Experts of a small language model.
Size: 14 layers, vocabulary 15698, 147M parameters.
Experts: 40 experts in each of 7 layers, 144 SwiGLU neurons an expert, 3 picks a token, a softmax router.
Training: a variant of Adam for the experts, 947M tokens, 7223 steps.
Below are experts of layer 10 (counted from 0) of a mixture-of-experts language model. Rows are named router (the router's row for the expert), gate (a neuron's input weights, with its number), up (a neuron's input weights, with its number) and show model dimensions 160-319. Each number is 200 + 30 x the weight over its row's rms, rounded and kept within 0 to 999.
After each expert's rows: "mostly gets" lists some tokens that are sent to it at least half of the time; "gets" lists some tokens that make up at least twice as much of what it gets as of all text. This comes from a sample of Wikipedia text that the model never trained on. Tokens count by the router's weight.

# expert 7
router,211,231,143,218,129,167,184,178,202,181,204,227,209,213,231,212,196,191,199,246,202,214,162,216,190,197,189,234,202,232,158,217,203,167,154,180,207,212,205,178,104,226,175,187,259,209,192,180,214,240,246,197,145,135,173,250,212,190,225,205,224,194,178,193,200,219,155,203,188,225,257,195,155,237,193,238,176,214,233,197,192,228,232,204,177,149,194,199,186,194,220,210,219,224,236,233,209,146,134,189,184,222,215,237,198,215,162,215,197,215,198,216,231,219,224,218,182,141,212,178,189,199,184,207,260,185,143,230,217,206,127,217,196,192,146,203,183,224,225,233,206,232,178,228,233,188,239,202,224,185,183,228,208,210,168,213,189,180,166,253
gate0,214,240,187,229,179,181,187,178,196,165,243,224,226,209,201,212,148,161,255,209,173,228,177,227,244,177,209,260,193,185,177,207,224,203,210,189,158,225,173,204,220,184,155,220,210,221,115,206,223,220,147,197,226,194,212,181,256,223,133,196,246,204,240,180,258,169,170,210,208,203,146,210,199,193,191,192,200,202,203,226,163,206,180,212,168,229,221,174,183,234,171,198,162,209,241,194,198,297,196,130,211,241,213,197,198,238,172,186,198,279,277,191,125,155,120,196,172,282,152,204,161,185,167,214,206,179,141,224,230,211,185,139,185,225,151,209,207,252,217,230,232,173,248,207,220,173,180,217,231,175,190,252,197,168,252,180,181,202,226,161
up0,205,229,171,238,187,149,165,213,151,157,238,192,219,165,195,200,177,138,249,195,153,216,162,247,214,135,191,217,166,183,184,209,242,168,199,151,191,223,198,155,163,237,168,236,214,206,184,182,203,175,184,178,188,197,154,225,221,183,142,235,238,193,222,169,237,195,180,181,158,225,172,245,197,165,191,196,218,256,235,231,184,199,205,239,165,191,216,220,166,224,232,224,227,258,218,238,205,215,178,128,192,197,214,207,196,258,172,143,199,217,268,197,182,199,159,206,177,218,199,187,208,186,148,190,224,151,159,224,224,179,160,177,211,211,209,186,191,239,248,224,206,200,198,175,242,153,207,202,214,184,184,246,231,169,202,212,186,240,220,178
mostly gets: "2", "1", " | .", "6", "3", "5"
gets: "2", "1", ".", "3", "0", "4"

# expert 18
router,212,256,180,160,210,197,189,169,216,184,199,214,284,219,139,194,202,223,214,222,228,208,199,230,169,204,237,217,255,158,227,190,178,156,268,215,192,177,176,184,168,214,164,225,194,227,174,189,240,253,183,210,207,183,236,223,265,212,196,192,207,188,193,215,162,198,207,198,172,241,251,175,197,234,164,165,267,164,211,211,247,221,238,239,177,233,241,200,245,223,230,216,156,224,214,180,243,185,151,205,175,200,185,196,152,222,203,217,225,227,198,192,229,156,193,206,156,175,212,151,231,151,172,231,194,217,192,190,267,187,173,192,193,283,202,233,222,212,226,235,200,251,208,241,231,178,216,214,197,224,192,188,234,212,223,221,225,227,205,250
gate0,224,225,163,231,215,164,256,176,166,130,301,212,234,211,221,154,184,204,209,191,266,172,164,192,231,218,212,200,197,220,212,178,242,196,250,181,243,162,214,260,135,267,158,193,193,173,205,210,241,164,204,205,182,198,204,181,233,161,233,211,208,209,124,214,267,249,252,216,166,248,195,197,201,188,178,158,213,231,229,207,198,183,188,214,211,174,191,191,216,224,222,258,163,271,156,187,227,198,184,192,227,195,201,203,184,256,169,248,218,201,207,193,238,167,150,215,232,201,223,218,233,231,167,237,140,218,160,161,215,189,158,163,186,258,165,234,218,215,221,134,176,212,147,193,203,202,194,215,240,150,280,178,205,200,249,222,178,210,185,217
up0,198,226,170,121,219,204,142,193,189,212,129,248,189,236,185,188,198,210,263,216,180,146,186,196,150,188,247,198,196,135,175,182,184,201,206,193,169,172,193,186,214,155,226,239,212,200,182,213,223,210,250,234,223,218,240,178,161,201,169,194,207,238,207,190,158,149,173,172,207,192,193,200,225,173,209,160,221,147,193,177,148,212,210,163,194,212,198,234,224,192,163,206,241,173,180,176,193,157,202,216,199,238,201,208,187,198,234,135,173,210,186,168,215,208,251,204,233,198,220,216,212,174,218,196,210,151,260,201,183,157,228,180,232,198,235,221,217,179,221,197,222,201,207,222,242,194,229,180,206,253,164,205,199,206,143,175,212,203,201,141
mostly gets: "m", " km^{", " ·", "- •", "′", "- • Density: "
gets: "m", "1", "0", "n", "2", "-"

# expert 22
router,196,227,168,234,122,179,131,158,203,202,221,165,229,229,218,231,234,160,201,217,197,191,184,226,205,189,189,264,235,170,186,185,170,211,184,154,177,219,208,186,214,204,169,220,226,172,168,135,208,209,227,233,166,184,160,199,224,195,193,184,210,170,211,212,237,251,175,214,212,245,130,175,146,231,314,242,210,202,178,172,149,223,256,232,193,216,190,137,154,223,199,201,203,179,208,256,235,217,225,166,129,186,233,181,174,223,140,250,228,201,200,226,199,202,201,152,166,215,167,172,180,207,204,196,296,164,141,180,220,165,201,220,170,182,200,244,199,205,201,215,219,218,238,156,215,145,189,184,241,231,163,238,157,213,179,162,218,185,212,204
gate0,206,196,225,141,191,217,241,198,260,232,169,181,198,207,235,208,231,214,175,169,177,253,251,223,251,190,141,219,226,189,186,235,245,143,194,211,192,202,185,207,199,182,255,253,189,201,231,191,200,196,153,199,196,204,174,200,169,206,178,163,152,194,158,196,204,211,243,201,197,267,194,193,205,214,196,174,232,241,191,147,197,253,169,171,193,197,174,206,214,221,205,219,198,200,168,189,173,201,187,198,213,178,196,234,194,268,191,167,255,197,173,182,197,161,252,193,174,215,159,216,241,182,229,216,200,202,261,222,257,216,218,282,185,183,177,225,207,184,210,217,184,250,232,229,186,227,177,258,192,160,202,151,213,233,226,190,263,200,201,245
up0,200,223,193,187,186,213,243,173,215,183,198,215,217,159,190,256,237,208,152,197,177,240,223,205,229,201,148,231,225,210,226,188,203,159,202,179,202,219,181,165,205,221,244,270,216,178,226,198,208,192,154,149,159,175,172,179,179,192,184,147,156,192,168,201,208,220,220,241,187,211,154,186,181,219,200,184,259,239,158,161,170,252,196,193,147,203,139,170,166,293,204,227,202,200,162,205,202,187,188,181,175,185,232,181,158,242,206,181,207,177,182,194,199,233,206,165,106,187,191,164,201,183,196,220,228,170,250,220,243,175,199,265,181,209,211,236,216,160,229,178,223,235,223,180,195,199,158,242,217,140,182,194,234,211,214,174,268,241,252,240
mostly gets: " two", " three", " four", " many", " some", " several"
gets: "2", "1", "3", "5", "4", "6"

# expert 5
router,188,253,160,190,143,200,198,232,224,195,185,208,201,182,240,211,209,221,149,196,218,165,190,146,179,145,169,193,219,202,234,164,240,163,243,216,214,198,142,197,237,249,179,182,234,231,220,220,208,224,224,207,223,190,196,256,212,231,246,213,220,235,173,242,206,234,154,199,235,222,201,186,252,219,205,209,193,221,226,195,209,209,215,214,169,211,221,187,193,166,265,199,182,197,185,255,197,211,173,171,208,133,201,225,220,197,233,199,200,183,217,232,208,168,243,185,214,201,203,159,185,204,172,237,209,207,206,186,206,162,161,248,190,211,194,178,120,184,236,181,216,214,235,190,194,204,255,245,189,217,210,241,190,167,262,177,194,214,183,168
gate0,199,194,213,168,208,250,178,213,176,185,132,235,196,184,209,202,200,217,223,214,184,234,168,197,224,219,241,197,189,201,208,153,236,198,172,164,222,258,253,234,195,120,202,247,196,183,194,199,239,153,222,176,246,252,225,185,296,188,252,246,182,202,176,225,217,200,189,217,234,221,207,194,194,212,213,209,214,217,187,202,223,202,155,148,155,208,155,151,271,163,162,189,167,198,234,192,199,213,188,220,168,208,272,207,155,186,265,212,155,176,157,229,206,182,191,223,192,262,110,180,194,233,183,218,167,199,197,199,181,214,189,204,140,185,183,228,228,210,160,192,142,226,188,177,231,178,205,149,214,175,235,211,244,194,187,231,146,191,177,169
up0,226,152,236,194,202,178,219,168,186,185,216,213,243,216,196,182,200,231,188,266,187,208,160,235,190,208,206,216,194,222,176,222,165,226,220,213,124,160,226,202,172,208,196,158,191,158,160,232,196,200,197,224,173,174,199,173,152,211,175,138,188,167,220,137,184,217,238,162,169,167,191,178,164,169,150,216,214,220,183,186,189,186,235,194,200,184,200,202,176,207,151,228,236,205,231,160,161,181,198,179,242,241,141,208,238,246,165,193,218,198,196,205,125,227,175,207,200,129,186,219,202,168,210,131,162,174,191,122,204,200,150,197,182,218,180,184,232,224,196,252,203,161,184,176,161,208,193,176,173,190,207,163,218,246,140,188,213,194,172,229
mostly gets: "; ", " July ", " August ", " October ", " September ", " March "
gets: " | ", "| ", "–", " ", ", ", "; "

# expert 35
router,161,216,177,207,179,199,182,240,250,198,193,181,178,233,213,190,188,215,194,208,191,217,190,192,180,212,171,211,179,196,210,239,239,184,222,172,186,170,123,207,179,242,219,108,221,217,212,265,193,197,187,200,185,184,166,249,187,227,234,211,186,190,179,187,258,229,210,186,233,224,241,180,193,184,199,193,221,246,224,204,227,168,228,188,213,233,192,203,195,181,270,202,195,186,216,176,199,242,198,194,205,159,220,251,220,199,183,205,210,195,189,230,205,204,247,219,218,156,173,161,181,193,187,235,154,246,168,215,238,222,138,222,206,206,171,152,161,188,214,196,216,229,212,194,196,192,230,198,186,213,154,164,216,153,226,248,178,179,199,181
gate0,196,204,179,272,181,191,226,195,285,193,168,184,208,157,199,244,193,214,214,190,208,151,161,191,151,215,188,214,189,211,190,194,234,207,174,224,203,184,179,219,215,208,241,238,212,173,231,236,185,192,202,219,184,188,196,215,183,191,206,212,218,202,204,177,232,234,170,156,201,190,226,126,186,220,229,247,186,199,204,250,183,189,192,201,221,168,234,202,257,178,197,211,189,257,155,158,207,185,204,196,182,240,200,206,208,197,219,240,240,216,218,284,212,143,213,210,223,205,196,225,200,220,137,214,163,176,181,173,268,250,165,231,199,245,235,182,217,184,228,167,247,194,168,204,222,189,205,233,232,217,277,194,202,205,175,206,211,198,183,231
up0,186,189,148,266,255,181,203,195,249,197,147,199,174,217,168,190,214,221,219,204,224,160,91,190,192,228,186,193,174,179,189,219,251,222,200,200,214,176,171,156,236,183,255,191,217,202,244,244,208,189,200,173,185,164,224,252,171,226,253,214,205,240,213,146,256,221,183,169,197,196,183,149,176,243,178,159,196,188,178,256,200,201,240,212,178,186,205,163,220,209,241,193,180,234,175,176,165,149,184,174,209,228,230,245,236,223,208,217,209,227,184,261,206,176,187,217,244,164,212,210,208,200,139,209,210,184,178,194,223,212,174,198,222,242,239,226,243,178,213,214,194,205,201,159,183,208,267,201,216,202,280,196,199,181,211,206,208,201,173,195
mostly gets: "a |", ") |", "\" |", "% |", " | — |", " |  |"
gets: " |", " | ", " |  |", ") |", ")", " ("

# expert 25
router,179,221,138,215,292,134,218,185,198,223,172,200,206,255,221,167,178,195,222,186,209,230,167,155,214,249,225,195,208,214,157,248,178,209,214,247,248,187,243,190,172,141,166,240,182,198,146,254,169,187,216,243,184,180,203,231,187,156,232,246,162,200,238,212,234,224,231,172,169,190,204,231,214,217,168,216,260,164,217,144,257,199,211,195,205,167,249,177,203,178,184,171,183,106,170,238,209,204,193,183,238,160,179,201,155,196,214,223,178,182,163,223,203,142,202,205,226,189,209,229,238,191,174,205,157,189,198,223,201,142,246,175,219,181,240,220,238,199,195,229,178,235,176,233,188,216,195,184,207,166,240,185,211,241,201,259,175,204,185,203
gate0,208,142,220,262,214,187,221,236,183,190,195,235,168,202,211,211,179,224,247,149,209,226,171,165,244,187,187,182,225,162,203,176,197,237,213,251,217,187,167,231,178,172,199,224,172,231,192,269,236,201,146,223,173,167,241,225,223,196,247,255,190,212,173,190,228,245,222,204,208,231,214,214,152,185,207,167,222,137,267,145,206,247,165,188,234,191,181,200,171,183,270,222,176,187,215,210,247,173,217,185,183,202,191,166,173,207,179,170,179,222,199,235,187,212,173,215,208,139,184,232,239,193,197,258,164,231,178,220,224,190,160,204,187,209,228,194,233,243,169,171,238,205,223,192,172,221,166,173,188,183,237,213,219,199,213,226,182,214,178,199
up0,197,241,209,154,209,196,202,213,221,209,206,181,190,193,220,243,265,178,204,225,228,217,197,203,181,230,194,213,215,178,158,195,192,227,255,248,209,227,225,138,228,228,186,206,153,254,190,184,197,199,219,204,224,238,209,212,187,189,159,203,193,212,205,182,147,188,222,224,184,193,192,150,143,210,140,245,161,259,133,216,243,217,139,243,160,238,169,207,209,86,209,207,190,192,186,212,204,199,219,244,183,211,213,182,223,265,167,149,268,191,167,194,233,187,147,234,183,240,218,201,208,186,215,158,230,212,183,184,221,202,226,229,216,207,200,248,168,177,227,161,168,269,161,183,233,216,197,221,204,242,230,217,166,222,175,192,221,210,204,241
mostly gets: " Sch", " Z", "sch", " McG", " McC", " van"
gets: " H", " B", " K", " G", " W", " S"